{"n_layer": 11, "d_model": 160, "n_experts": 64, "experts_per_token": 1, "d_expert": 192, "d_shared_expert": 0, "activation": "reglu", "moe_layers": [2, 3, 4, 5, 6, 7, 8, 9, 10], "router_score": "softmax", "normalize_top_k": false, "routed_scale": 22.5, "balance_loss": 0.000126, "balance_bias": true, "router_cosine_scale": 10.0, "init_std_router": 0.0252, "lr_router": 0.00168, "n_head": 5, "n_kv_head": 1, "head_dim": 32, "vocab_size": 7247, "norm": "rmsnorm", "norm_place": "pre", "norm_eps": 1e-05, "positions": "rope", "rope_base": 10000.0, "rope_fraction": 1.0, "qk_norm": true, "attn_scale": 0.177, "tie_embeddings": false, "parallel_block": false, "init": "uniform", "init_std_qkv": 0.0262, "init_std_o": 0.0, "init_std_up": 0.0262, "init_std_down": 0.0, "optimizer": "muon_variant", "lr": 0.00841, "lr_mult_o": 1.08, "lr_mult_down": 1.5, "lr_head": 0.00801, "warmup_steps": 116, "schedule": "wsd", "decay_fraction": 1.0, "decay_shape": "linear", "final_lr_fraction": 0.0, "batch_tokens": [65536, 131072, 196608], "seq_len": 256, "doc_mask": true, "train_tokens": 618700000, "steps": 4756, "dataset": "wikipedia_en"}
Below are experts of layer 3 (counted from 0) of a mixture-of-experts language model. Rows are named router (the router's row for the expert), gate (a neuron's input weights, with its number), up (a neuron's input weights, with its number), down (a neuron's output weights, with its number) and show model dimensions 0-159. Each number is 128 + 32 x the weight over its row's rms, rounded and kept within 0 to 255. Numbers have three digits each.
After each expert's rows: a language model's description of what the expert responds to. This comes from a sample of Wikipedia text that the model never trained on.

# expert 61
router:125112124076123153120132116124204141167138125130104128128097116115125140137146150116100173115159101112155115092090123140077162096173180143140153153167101169105147180079078092148099144121126088155113112125144121109229147138170126126140139165160087139207126093188075150165138154110109064117100143156188143162138117135116116156071163121154182113110150102158097104158108087116144144084101120122158069123176130155122131098113080061102157127113192133143115049140094203149168085150207118
gate1:108174158059130119154133107128186123176117084111127144137158158128157113159138171109052091127094054141161091110115133116103202118084186158056101152094091173179169120081091125144127137128138166096142119087103119116109120179141117144104172125130143114123104104158144081116133114209135071114211144156126087102065117133103159137141160117034150131098180119107127092116132110130146144071157107165146145143152136188122150129136180157104081170113147132159099150120114137099169082088120167
up1:140121117111129116177072106114067126153145113131139127166142153123138145094111122168099076094082122155130109158119187107101105144142104117063115145041126124173129118125159111123132178137104148078137127099118123108087149146057116129181145149142152128190086169178079127109141169162150104078149080148207129093072153142100131093095150115146182057077138139136110101124113084090153179133097095141135149170185106105124126142149198087088198160108134095185099115165198100145139110087107133
down1:138149132121112149101086122112110111134068129136085155137078129179094104140118133116189131134155105146161133128151154079080137117096109146132106105137187072133121170095122143202129134117128102122134065151128177166096130172082085100109168136078203117176102130094168224118123140062168093109102143169183100159119084083159116121065123090142046096128149142099117105111091079096133177120088170110110096104176095096128120123131129117147188166060130120136144112155167136110117107083096083
Description: Hispanic and Romance names. First syllables of Spanish, Portuguese and Italian personal and place names in sports tables and cast lists, e.g. Am-orós, Puer-to, Az-arenka.

# expert 51
router:105198146162097159141084104098104094149111149162113084097098195117137165143202121103059075100128103120113126141085081161175148145126091156130117080105110067126145138091131139123136104084114135164117078123135114092143083119178138115115124104086113127107091165155152102149072116116133132185119108156169111131055153172109162191108123158174129133138120149136150097140133144086082174127127173168180159076199155080143166090131115097105172035115136145149107110161145151089150064133136171
gate1:108115176083068124150152082076135158119158131118183091101134149146107118132119124174145083103108119145134124121196148114153162136205061117094114139182156129163113142134076137195114128110140162095114157119119122127148128141093144177160183166090082122122068162166113147121083103096159081130197099147146060152090137137128161147139179132072134134143203074189098138135142098127120111145135175107061151098129136143148087153088117119064107153169148085114128099057109079157171140159154143
up1:180128127173064167088135135115140093078183113142069144168153114131097191115116136077174188099137141116140170076175103119094179183097156070118124143100085139059117185085127089128115136087186088146203148175105137139135137093117081130116091110116142137191137063111081155132149105155135176118106142099123117122131115038152119172094112154173136131161157132124124127093139148115094109116136142145096121094152146143173127082132181156157173163105159148170123121151119089121135130077182077
down1:111113122098184093109103154065132168198139083106163102168142127145150126093163122111136119137181126120089140097140123184108101120158103180127098116158169082085082111132101112163140145172154139133159124133158142158068118104072127105106076108159113138180086179094167115122111096169138164061119130159074149135119077152077095111143130129181129124113117120097116147128149121163086090179131198210096101080142105157083094153130159086102052119132154143099114125171164103125115152131032158
Description: Dates. Month names and the comma after the day in dates, as in June 29, 2012, or in March 2017.

# expert 49
router:119135083091100118134104131168083163105139183134108179152143114182151121125083171164102160118168122155128100225179099198106167168110133163129070082216110127175104112104107065133148138119121165111155134083129162128056161118129093117126129145138110150164074207085127104137149134130104140162139145173032099128147122158086123145108121147098140144103148107148163156160125132195131170140094149118186122130146140150142091154116140098168063142094106093109164112155190135145112094105094117
gate1:110118174122149095109187090125105145088132128138137134058145142168121139111117113168077155125101213087092176111138105131091103166078199138097112161131171123110141149112125141194140079175137103129090138098103109131076172122112171134085137066109147142147176142149107125130165115099084085126178121145132115099090133157166121139111142100153186146121127074162210089112118104093102127105080100111122185014084140113100118174090156128129114130087132104138166102129106119105104114198089174
up1:089183122158075175027083192128131091097180098131129167103140176083120158159142090143151138099096149097133116113046087066123167079118146169142133094116135177129127109159122110162128186148086099103166146138130090113163158080116102087127101073183106143130105143125098075133151126094111098096108151176104115086127102129094106106139120178118158150080115136157166086149099106151135169179131140122119105136090091125108098156020143140096164149123116162126154057160140128089107105115149143
down1:114148164138063068119149091143158192076160126117076113085093132070138109069182171100161191121125145113094170107109078131089125150147140105158163146171150085152121115097107153139092098140073104094129117118105069113132161170139155099080147177134128117071086143052151150116112128131084115141073103142179104144090109188096139132157142116151131155097068183140181114095162110106138077106133179119091077150124106095151187167107094081123154059130124159090168103157128121119125155150138114
Description: Mixed technical fragments. Assorted fragments in technical or foreign text: Deutsch-e, gene ID digits like 00, underscores, hyphens, and stems like compar, journ, ph.

# expert 2
router:124036097108137118145116163115125167128120087079127147141119066160134076089137131177150161139112162121127147110150115134104131179112128113124236120092167108076121178100131143123080162161094126133137107140130167148145082129127118090102122134147097069098120134163183088171109134158135178133137096148157088135104085107090146140116116155162140170072145108113149099111132163115093075083036131150110149101149146135133146088120040163086107143193177150150107136122195141148127080149215122
gate1:163140127082139127133162110048129094084142129128147087134153023199112164126102081119104119138156078141104135143199138147135117117170107091145137175141085095179140150166089108178149155125123121169114140125167149056140106135115140114106169185116125083118141137163162118057127145105105185069140135219147099153148148085117164154098157175139109066069197119065138110086159155130122139124089114147146102156116115137164112099145146125115170121125110113151109119085122151071080181139142138
up1:125157148072128093134150131047139101113175112152127083124201077181109146175109098125098117178141070159094151118154115135116096123166106096127169184150099078165145157161095127146150130152119129175100145106173146050184076130115125088117174167113115090150122130128176114099172123089132211106142119218133078142137133108126150148108170174142118049060186100075140108087133155108106130141108114141155115180139111123189126124102150109121150118109119078122103113144114131070090165149127113
down1:140118119143093135079099088140078103147122117106093072105123159128160135158099080146116114158106102054049147097142149084148133165072108100099102117132159132151162133170157138142155147055148144135127146111078089087108115114147099108175150137088117071183069116174155115139132110167124102178107117089099090164121187120127132132133160159098171139135086102157133141171164111121100144176145159091113120181128106148109153144231186162157136150169114173111065160143110139114064168134133211
Description: South Asian name pieces. Mid-word pieces and first syllables of South Asian and other non-English names and terms, such as Bh, Raj, Mah-ap-atra, Dh-arm-a.

# expert 27
router:174142122068141134137133125125167107163093057129103120071138144105137127192109104104118132122142102133121101079131136119161127112144101102184131079140149139135149096095131098054141123105144040121195123178147102128153140187129130109154133150086129185165075065125128193097111163092172156118165115114113143117152128201117110114148146101156138142118046111125115112095119113202183116159199128112077092108156132126128145069160105167089169110088154111071102090114107143066166186128140127
gate0:092075090157164131120158120111152124122066108150108137126083136143079148090094125123098118155146150136120127119136108136199113107113147096181162075181103190120149216122114089178132155120106108130106114062136112087147129121171129123107104151121134117122089163065165132202138128188152091057125139123128137121025110133126154055134132153131110101152144158188047072120134127127143141146135125101116088143064131084130116164181125111084140153150057166094100101113127130160159170099175129
up0:156120173111089140154165126083097106141108161050176121136158138091109088135139133086144140167183137150164086135124180143103139112127108099131147077089128114159117101115110161183142137157088085150177149133088002183109109112171123120123139125099122125070139098148116147172113158099126102224104104111148130151134137153161068154165111123108087193162133141138099158150191143099098141147101116129099109056118152159113139022131106165106142083170171096114116111141113125116109092095124112
down0:113089204094069160099165136112119093145160171197096137140176085147132105150098109130138142141116126092186115139135136120114158122208146215113174156149147150110070102152176154062104110152176166141137099130099133120092090098087103181158164045152110148106141124115076137100166115156155094188071126155112130153137116166085118130161112109103052096172139107100140171129110099143095075088072163129128146136141130139158112130127123135154106154116113153094133189155137130154101054116076114
Description: Sports article determiners. The, a and his before team or competition names in sports biographies and season reports, plus sports words like football, scored, finished.

# expert 8
router:166130126127136126117130123139148182170099153093079105111170096158136185144110112169093106131122126137122144102109160151125126214149176150088103203081132103151167106118122129142140052108140136141172111152173205151149105121135076090146052163202179179107123121172095125119116127123134173119107144125101104087119135190133138078074110106181142132097142118095118136058080165149092076125135096144167077131169187109137083111160073137102136135089161102158157170115149177159158120137085099
gate2:173135089136088059126135142119103151109215128105145160118168082128146119119125099120089171126124110095156092116229062115110132131162151124131149102097173124143142122130056200162164168129149116089154120185128116159138176112130075092132160079077119156169151173140128140109131125070107145195114135128115193101157083072104143077070118123139184063147104108157120128130138107108108117122174155127180098069136139097085090130121135119168079163099126141107132161084106132122096161102109079
up2:166177145095135073097105131096116125114150144136098112072107087190168125084165117133143152100109104170135183058159077106137108130083109116110150124136115064215180133127078124189120086104156101161199122123114128137140172165142142142187172136097131120180140131155181184088156096117167104129084102113153151097113151121108096099075086082144111086121106134135107119097110124049119089083092130118127098147118086091100175109141167126095142185160153155088069154104108155120082124160154104
down2:127136101087154131091109196106122132108177137140142102070136118086134161031182075158125168160125144116132144134160118141171152131167122111146156137166083115129158072091144168173113104118097131167116102151147110172109087081077140131158112101149126140125142084109193181110123160085152201145158066071114135122137102060127121042127157181141113133139098117145148123102123083120093107116140061119156129129086149167113188151177084080122128144132129062150148105145163183125196133166129131
Description: Biographical past verbs. Past-tense verbs and verb endings after he/was in biographies, such as educated, matriculated, published, received, founded, aged.

# expert 63
router:047105082154132111145144154160106177118126108097122123126167110097145115124175134069089112133156107127154091190124158142111108122088151135177088109120128150085141171205098122110164159046137124148122136152158159128160128152114120070027098169108102107086167128168137165154119151088149134166146125127081123198138131093111128174127138157165127139118130200141106135126164125134146102137151152138143073156083178093190128170138091187103141120138164137136095176177061128078191164118088110
gate1:064161131153092179127145179149163135132140060148113149107105134128120069163139120071128142160065035141135129156074123045094067111092113145131095125145158106140143153112147128034121171125122137131107109106108122177111065125055156091127160153132118122137100170141129147121145107180130132127145077182158113119121121128173151134175121129152124127205078155104117136135160177110119132138155073158171145110134168171159124068165082114129150140132145105155140050145125134123049120121178109
up1:066169071155075184137108172128158103188153106118104126125134132154146104196150130052121148144089115110106117160101144095124007099098103128153107150177137109156104153137136144072144156129126136146104097116121072176092094160081182127122157146139072162104113179114145139096141099114149120103142067147124138091134119157149141097162162117139128159214076168115107140151157160129133121134154049140140125117108159151181119083172103118124170186130101101144112062129089154119064139142154115
down1:104193093104129077145113093085077091099169181178109125102128122131091127171164146131164132082107089105137086130104207092085053088172182148182131149161109131094101155125104086111123121118123135104167166176162128140126084106095139187126112089102116096160104121130121106189107159141173154139112112155143132159186130116109107151035163153140115109139126101122132101094125104186099126149173118177125154229119145140149116125160132114109202144081119110082118089145118162152183084103131122
Description: Award and list headings. Title-like words in awards tables and section headings, such as Best, Nominated, Won, First, and S-elected in Selected publications.

# expert 39
router:125084095133095126123119136092124085117163136059160114143115111113109179089220114113121115098137080134118110167176089134103103056129162141156072154106139119134149123147161150077149142095185135141145129134088124193188162168132104090088105117145108104106109188115099140151116080170153110186123109149144111182122153086104105129147078144158154164131042155119157163138080089134086071126137100208153165104156088113128133094110117061181174166085143104163118119114061111139143130158117095
gate1:119114151179166174165126136140153153118138133136120152171196186153092109150166146169150053100113140116146100121135095136072170121113172166161186150205138104123127138099133120107173137126161086161120123122057175111161137100080165165107148103157140122113097082134105138110149169087121154173128117133104158144155172149133184096142090103086100099125076206139144034133137137153081136154100089129119055119146122111103094112145107129097144124108130069112195123116131134150071082152138209
up1:143186144153142107134139074116136110121145151111126062153080187143121098143168166089092079132091122107113144154083171137163096129106121119091125115140130150123105153108133062137121200105074110161164158143091174086060123109157138137088138066161112095185126142141094084143111125164167154153141080082148155051135114185107128115085101123078202149103087118165169111157151143138199171207148094124131114122084099151148113135150110118128081055165101112113111132176097136119159097123150082
down1:068095106138104113133143147152091145128084160173056110106054112190131181163208097189106084110153090098144175136134122164110131116135128121126122133085105135110149183108099128169077126151139145139112157124074114096082098081130087188113136132107188159090114083118070074087171127151120132136071167125087106177158076146143128164139113134171142123061176110139168132119159204109104127124145130114145110160115178075152165131117194107102147144094116183095159136122124171159125108149104149
Description: Conjunctions and word endings. The conjunctions and and or in lists, plus final word pieces ending in a space, like Nest-or, Ad-ded, Clevel-and.

# expert 36
router:148176197121141116140155077124150155129144170104142122162150120138125131128199059148178128147094081142121144082122140139185131142151137174128131154135146143095117080156176108133122083123141130178132103218134171116160099152062112093164126130110135204171158123145101158164114055192133119174144123169111051119082139142109120162067095095085098179127125090138119168121131158151169108117087138132148150159164133120178079082153116187143151133119097093134160141137135091091199101182161110
gate1:111100156122050097107138110124138117146143122145117175105116129057133070116177147141159028098149149147150130134155107149147130131121139143114173128130138066129115121162139145148176176183133097094123103153184126144173136062135091141124058189088164161161110106160149136112139085138077152158155129083109156148142131131163139100145165209206121138181125103123165154114154134168184131157116060101122146130159135145139171123161109127059143167144104170087081140079173170082150090106157108
up1:101121107118171149131088126146135165087056147076156094124107153194130154194095158137100198182101105108097154119114171121096120170109074047140080129145116140123178152101126122105094086087106182174118162102096124100111156146099149147126172076187105078109139155134103180140143198139164140091107115183170107094108113127061117161135086106121135115092102151123154105162108066128095104128134168157141114103100124100107139120155172123179151081126130103156183081208126105138109146156132172
down1:125094139102081080153130154107112120074152141110137135119152181163134112127008119123116155130069159156152089138128122133102101141076083112136178129102134090172186156144193090115160106133116072130153112149144094085117080122129068130080169072136148131082128150153110126161099111125150118122112098130181136097105132143145157134114192121120084070089001099150113133111166174148159152120125118087131137132149168137164162077083138103131185125123161131154154104172099141111183145182136151
Description: Institution name words. Capitalized name words like University, School, College, High, Church, and -ary in Secondary, Honorary; also Time in Time zone.

# expert 9
router:149096106136181162120110100194123123165099171199056099110121123136082127138170159118135080132176149129102094112100176080152174146154138076080105178159130115096176111187136120116180148148168137105123160115167087169155095094100119150095128112136148120122135127083097095062133164211149052135154167171101165099145129113134156147122127105178170092154139190148120090088062141125077115121153144099151146061190125112086141160110117177150132114164093142166162113106113152174134142125102134
gate2:141079124139175101134107114128145171117153132057115096118115077123116159117149183134155048082138167127135178144194097155095081122108177168110178176139024148103118121149099141120089180122108096162115149109161159146131125121128119149179108051092123123087123164144146068077134168122069077161128150151157095079145068107116125146108107114088123074129135108116121171133141133132148128127129130157100147102115189128148139104140105129125023103162136118132123108117098070087183115174161082
up2:159133205136082070115105126175106124109133219134120116138161184071165110172103120106134144255115113113140135123115131120120124135162211112105148126100145160093108125102145069101124153131138153114097128156110211143137116162092120107187134121144148137126132133167146132158105153154146095167108112224141132088100115111123147123176131111215110149081130139137170189138132125100101125141140092137140174138094165130113127137187088114155130144168154142133143082110122101167095111167100172
down2:188118119151099130069098103144143165093122124147156130122187123140209092122092108040174131090098188169141067129158075144104110107155103145132129190106138111131106152127160187113143116124133114139147134121088131110135139100167140104080147098116063113102111116109101107175151125123120180059137111068138123230061121158141142112098146073056117144161095136110145120125167138096115145097076107076069167132105109114147105102152122109138119146067170086138121199147154108110126131122075128
Description: Auxiliaries and adverbs. Auxiliary and modal verbs and adverbs after a subject, especially has, have, had, would, also before been, be, not.

# expert 15
router:128167141074113130130101117139114107121091122150090131097131167082102083106135178110080125072158149140089096164184133152136169158131081157148132065095148129078180161084155147160112174179143125178118163119111093163120107104096144150189147183114116106116102081170158102183175144086100136160158138176125139134101145139193206122141130109137096135117140141140153147075084167111086164112110146136131137159165067096116113156162169030123150150060112137150105138123110124129211090164128177
gate1:115125113103109142101113174112226137102114101144130119156145091140128099130104101128140111091072159168118124124119114156087135158110118127148138181151068153103134136180142094158140129185134180101130132125130067174115099140104157121133104196136099119165111088113139170118099110132137111118179124138170125048131116105107087157083220160167174140085137166106165080139147098089082075120099101141162188024173102165150124140147073130096154102135165155104101176145159131109132209106152150
up1:132122104154142156165142154089103148178071132131119133081151096093193153108101129096117143188135175094103125147167090112116178153156119181123136093179109099178161105101164109110145109157138117139132151171128111083149160154149064096079173107112078135054153170174118130155075142118121128164121137115094182158102082142118151079111115100096058086203132143167153122134166164179126152095151144123103181087125083070131094114096125070180156154148154121120087174133085135140161095177180110
down1:155108185111175109087144172222083122078087080128119141193167105136170147112125151107103103123155078056122149162127083144118164128174147141114128110128089114121109101133118056099096151130143112173144073132184221166126119094138183138068159095088089111145101103114143138108138146160086109094129116173125125109170115192127117105133164165108115126143163096050174118105147170144148113155126113118186165088085113124107126177148118062172091111108098129102109131132175085122127108115130079
Description: Label colons. Colons after labels in infobox fields, match results and lists, such as Owner:, Revenue:, Position:, or a team name before its scorers.

# expert 53
router:125172069125115140156119112137144203117181098166105197150105147120123188109146153141108093146109135074093090133181099126113128174185127136105084102150070137116123157107151128155154165142125109190109157151126131158166142100138159077094125147163056133130169178137145130128120119124112106136068166176101096082115165109089141205155161118083106115092089119151115161119163090160113108149134108154085116124176128103153093110084116084179173185136176112174124088069109157125157024138121157
gate1:111122104166117212145137134147154117133099103150076124199156111145146137155140125108089143100118164122154163128133170161161152193163119152151139112102114097129140159037139063048181096110083153141140151096114163070122125153206171126070155133134156082109099086126101198098196066144080135176153102108171131148120110113136131147155106154098128107118172143118107173101166143120110197122176090089141160129162085112158175118130118120158135083088156143118111123119150116101115145197174126
up1:143074135142093163156137148159148173130103168119092131111168183074116084120123128173163175117114149084176140166111026178126181122127144161137065119123117131093148080073128108069117123073158101127082121194130088064123108120105135116116159089149158060179120116216083143165130158131091056087146166160138144184132106103054146091116130147093123160122154112120072116125103145172121123123121175116157101086140140161140129144154125135133058107120095170122129115170137139087134110124123123
down1:120161144122103178072108129162124130088104083163089117129124149073153127145153074145114111124058095143158128098124144099141097159125158119095122120146098143157128112132060136131138126143113091095140198139101117172139203131126151125132209168133133087043184151067136152084129128141091226120143130047107113160151100163170122129063112099110120116108119167163132152122165130153117133088107094103128169113151151071105067146088166127164196069178097165081133097142115127146138095137093119
Description: Romance-style name endings. Final vowel endings of Italian, Spanish and Slavic names and places, such as Andre-a, Alb-ania, Iijim-a, plus articles La, Los, El and UTC in time zones.

# expert 32
router:079161109128164145117116157152115186104079131095135113122090128059134145123134137130212125163130159120151085148179109154193129097135122077141108157079073147179128144142076071128132164105135149127154140135159105142137111130107101056134126131193106150102161117060103143129151190123092091166117151150098083104073134148149120105114110153162136105050183111127112125124127047137118154133070167113178105149153071132094180128079087111159055100157116121176202116152113166106133151118130114
gate0:126113189137176123102191112135106073095127117127173190107131154116107141154137128098101054130147153099086147201089116096132119158147100115095083151123111121158131139169126099157182147084161124140166134102099145161097101160154134096097099162082137145106128085130168174119090100152103123138124170147090101095148101051139101159104144149137100136063092153120167100158124144113113146114160163106159112141121160048110102206091180095124105227132124147196123080190115125150153150075164098
up0:095076202158155178136148122137109107122117129124118178155105149109138173168124109090141043115180119097098136177111090096123102127183083127092095142152118123167117137191119107136178136106173150114120167090082145148126121134132133108128103162107145106105153110143123150145125099133125075096131159163097136050157110072153103169112134133153052138052075152089140134117144125100121169121180209123132178123115116075085124183097161096137131204152134134208143147160106129164171128064146091
down0:141104186118170141119107094186158178127116163108156151132113080117130100079188090137125105126148131059130134102053128109104150150094149124085055095140121131123126172125156104104155141137096143132111124188213106147135181088101087157141108101121127148093089122153125156097145089058130141101099166131087195085125145114059171147149131171140173144147099153122128168126121159173121169159142134128139092157164109123184114051151140129136071099190151064096104164081123158170131137075133087
Description: Table headers and LaTeX. Table column headers like Notes, Rank, Turnout, plus pieces inside LaTeX math, chemical strings and phonetic tables.

# expert 6
router:129124090085121118142126086150191131167143146140132138115116137136124109044130132203161099079123072127120137129146179159131184148123115127155133143088095111112102166121165070183142108161141150152153130075196182074115046093085132097160142076125133113122143139099154163133086159123168138086107107144127090102081139119167160127124085145169142123120141064095094177127107131113085082174113168128185175096157145091109108171095175105112092106192056154141141111089129107069121123067128112
gate6:106144139116065170120142096104089109134142142102114139117165179125130070119151100100121131077140091124115090135110117089138141106116111129120045158153098105147202101192173073140121138129169131153118135117117136105146087111174169202100163093093100133107154158154141119040122114160153181180117156084076140156183131167119136181136105117115120138084097192130066101176157070113125132149139114120134075203142111122177161116054117124130045151144059136149142128110110139152139142164127152
up6:131131110131123111140091085156176163072073157122104120148081137101149074170113071186086107134111125174128114093094082136103153164077132118087143202185177088128109119162122107156135092145106071081139086130147159059188148098077119139127150117125123085086148130087102141103101055120160216149116097094109085095093135123121128085112110117128156153100082107144140136091119160107151090129116118130110084180132133150177174155118178100125058117105140073146166095121153091173147112169117172
down6:099084182118127147098133106155136155156076165142100111106133166130171049168134125142113131134141176064109088127154120096151094151112145133129139120126058183180121140144077143143102173183098151161142191125120164163150122130179109159139150135174093118145119142153146135142129160161150089163132146092137138130102127165066112147160121165102097168149172169141088133187076134156153151123105116153069115131117088092149137074074139137092079145114161183152237163163089096137129196072120174
Description: Infobox field punctuation. Colons, brackets and bullets in infobox fields such as Total: or Summer (DST), plus Website, Genus, sq, in.

# expert 45
router:113106131122100109138142117075097181200100171116084128158042124142136104128083135112138148108142106101143150151148118155131174131083113133172070113093129134110126059167147159084065110077154178095077154163142176064135120054120174096114126144136099127148189087076116129167163168146101086134108114105159206141159123110149112163119096112167099107088120068164071142127134126062135144115128159170116066156134155128128106124137137120107051124171139141085135110169085167123102119123155079
gate1:069038105127125132161155064131145168162100155139155129196110123209163135167097093136091103101087149178133116109157099193111104104104131159172081120125115165068205121160104106101095105152082113147115093145110099116143160070211139127171132126158183112123146132102127099172107141144116162091126138106097123075109120118154069090159109133123084079153168151147096139118091105134168114139162148207127122101133138111120091108105147152118114142137099128160128143218132118120148072159083090
up1:098067110109139085142177133136144143172087095116176108138153125141167117153134133095152140118108127146150137169128125156090194155124139142205082142184107154075227111106154167068102106166114095111122103139092114115170130093165126160127150106135188101194138097101073168173100132107125124096173138128122151106154107130140112094108157144198126115153202074132116165123122127116118116094146099195184093121119165130100103138121074173155172151185144081129140103177107100069157087069110123
down1:168178109092145075126170170196130146078164139096133141134161184095169100165129129171080115175168143141136151061088161140150103131155208149113150123148169078169122159129095123120141145107098091128142180162091197147167150185136119108142140089085096114091132135132096149169095072095128164150093087140118138196101111145100175108133164129159124154177083149170107147130143107163149166120144145103081175075211100113137137158137104109126138086151078122214105114143123144092127138130163103
Description: Name-internal pieces. Middle pieces of personal and place names, especially Japanese, Asian and African names after an initial capital, like Y-os-himi, Y-is-a, Bay.

# expert 28
router:102149095179061110079158109122152126128131136086175168160112145093104099158134126125155120108095151119100163125115110141134110108128127094125166147151113090123142122121156140159098109137202163149186151108146109168139120117159139113123118174091118149118151134170162073172165111066136084100111145093098129073121145129106086045135120103182120114162063123122109084102081156090099167128135134172186161215110166096161113100130207112142117148129169165104127173065169126100235131156113079
gate2:133119101129161135113150106133166119140147150163207083150091120150177075094166164146122167136122123111121171118185094095111146164110109141087122111126121095072152119108068096132173085162149119107150182147106081062147150094054033145173164083166132158074131091084153176095139135096191151160139113152099125149139130112106120134108085090137143115117149147119121129160146147076129096145134110076200120164157192101156133126070133081153145149147097071117155083149103112169100170084165094
up2:115122083111110132150130118159114072124055090160140102146173229124133118150049142126155175093094136093150182111107129101096120148131158114128143161162116148130158118158166083138186087113128157095124122169103103035112083132139109151110122119129126086129147122100114194084133187125102115145140066121116115139079129127182097121204093106129152102112170122130141104155122158137140139154145059083165116199153134111110168122121138107145147144175199142105113068129197163167119101094085078
down2:120183154173122132125125128134124122150167073105166161146123064095139105143184105141082064067152085129130072081123147156076122151104154146093135132157141151099108133103076147081128158060081106155127127114140118171077191128090094131138103145137164085119112142108117067153128163117118164068095097071148115092109156131162139099063112095140116169147125050138169164141106066093150172113140107140109136041122082141153146117115144180106102123115156130112097132095147070196182157140157155
Description: Preposition of. The word of, and sometimes among, joining nouns in phrases like Return of the King, one of the, Secretary of.

# expert 54
router:174172130140129144145101147069129144151136156105125144124135113105091137110118133070185124122146137098155153181098132110089174076132142123159121068133192094117117089056040122128129128123127119112169101144096131142132133167129151087104171161097127137150102105123082149160112164180127132151101119175080187112092161120157192139140117134140061136125129123223159102146166169155152174158119155080034157140131153144173142148171166196113138077154143144129057120101140131071156098143173113
gate1:090110187140097155125178123075169096139125125136149154102171131088119132144079104140130117093118085097138142070139113099084126067182105130123139144105126107176086201109175184120153087064163087112075083145147115182106134173129129120153087087110149151129160104072089189164120138124178098147118104120130157107104110117125173125158131153093150116186101094115097129142124111107121146093135042129144157166196108152089127137125144213109151094118033122123141133124105089095098122124049114
up1:187116091130118115104125111183073171142162118100141176140117169124147102108124169104129114054154156166147110187116143084122161178142153116141140116180104161142153120127150058127152139189101116105132145074114109118180063091126103072110152139084126159129124199159127080117165109161172132134128161140208114070104122108127117087105144121076123101073134129149111151161090158095127087117157184154123150113158076137110126176136164060173122132107245097107144139094164120117134115095156116
down1:112171124201140130079075151130086138112110137165196110153137161130105111140161126149144129102092124132154133141092085093132126075187141113097115099095134108139192115134147170099136128129074122089094081081098072083123183167147147136183182113056136068168117146144134171137202101146129145137170081111158160165157100109095183104146227127095112078139105175176118131101129087165155118095107106139142094100089093133130095130156150071140158143122172192146113159164125143094124105142094149
Description: Name and acronym starts. Word starts and capitalized pieces, chiefly Grand in Grand Prix or Grand Theft Auto, plus pieces like dri-ve, FI-PS, Missou-ri.

# expert 56
router:062146156169117149073105157150091126093132139087129107100164074162139138126101093124165158213143147109142093136070189119112151072129144121150164141178135160075098093107131160092114122145125209113131167165097137125104125203128130123104111126143099127112154113107104178132128145107149155075119119067138144135119127135078099130140131039159083112114147166189167105189152172159115156100167169092151087099098130133085190169118084113143169119111153135121063131195073109093110172112136122
gate0:172136114094129159118124150117072084177108154104108125127131162115105144178115111103154077128088076121123166148107192099216087094117135080119132141131078074107125106137129110138139113106137148104116090126144171135176200152157165104159138167104127175106124137075150125097119078125108143153144105129197072086167175156096157100124042177108109132066120145140130160110159169126080173064093175116095058120175088161177105136152113120151115138088161143117170140116126170194093114167115124
up0:173134132067109150173164140065085090093105154099132151109152189122111139174099100128188107120121078131138159157104149107209090113145108089106139152152067073128130106134129139142106104126097108087140098147142125112163217111126148146181116182129128159116105130071116120086142125127063168180187142115188083099133166127132149082132067186113107136078140135095128167070136123146114172076100193119104076114180097196180107111160125113156114143118141159135118167129124164145111129146096091
down0:107186047161117092119115075107126144082101140112108164119104170079173158097133127211136179117130109109164131118050129105185076132128095143109091125134087157113122125179117137118171107109133164066149137143096132096150124141159106137145112126161106164129181113087135105146173062141137170115120039115094155088128103089131084070128127115160137129141166109111137082165087082176112087162086186118152098059153101171102174151088085151177113153107092111070148084135137112118131108133120106
Description: Emp and f pieces. Word pieces like emp, ef, ump, work and single letters f, F or digits, as in temple, tempting, Memphis, Assumption.

# expert 21
router:179130100143178167078110121073118140086143134133171111058172170108106101114111130118125135175149153123151157142108170108127138131141139179153142140110142108139115102108051126175129172118094166055148127089037099098163144166071118106162114159181161097126164140101129086131104133142152127157167089123108144192093125133116070136109077072171096120004172142156095116116151116142099175148107107097050162136114168114121126159107151154107085080116173107152092138131143129120162131105116107
gate1:158098136102109191123127092111153141068157158134088205094178117098111129143117121180100137131150085130148142087133131158086147148092105139142122155145084082139059059137134036145156118159110137109107111148105124121133123132181096075120102151121130099071169100179123138104175136143152130037173136137084145089182132161147128146140128081125187113120169114074156103151134126132106115068093082166122108139059172181129142107131089079180144112174090139131064167141177143137082125143149134
up1:192191183118079130164135165095125129097093138107147129109134120086160137146141129106102175106131137150177108109165153133087125115139136100166101128169111065126077079159136127086177149110102111137161122187114164118165152144128099096108078161109142132199121151158071130102169141169122182093204151098093152125122117182198105130120076090134132150166124102121179108167119148125115155119160104105076156163047089113130122146147163134123130091166092126083078187173120115196080119074087148
down1:179151133115104155157130123135128120106109139134171118139133107154060161140142155143157111167083131140089066162190114102107111092115109115130115155065087094112120082207116170054181146047215167101135159092114147110121114136120157186176113142187152095125142138192118124127056160161171144133147188107142090104147136080129149154146092118095120134142145151072115175117071123178162171148158155116112131083077144093162099094154131117157129148141058117157125123115106102111163131068119135
Description: Noun stems before suffixes. Word-initial stems of nouns before a suffix, like performan(ce), fin, sour(ce), resour, capac, Entertain, mostly in film and music reviews.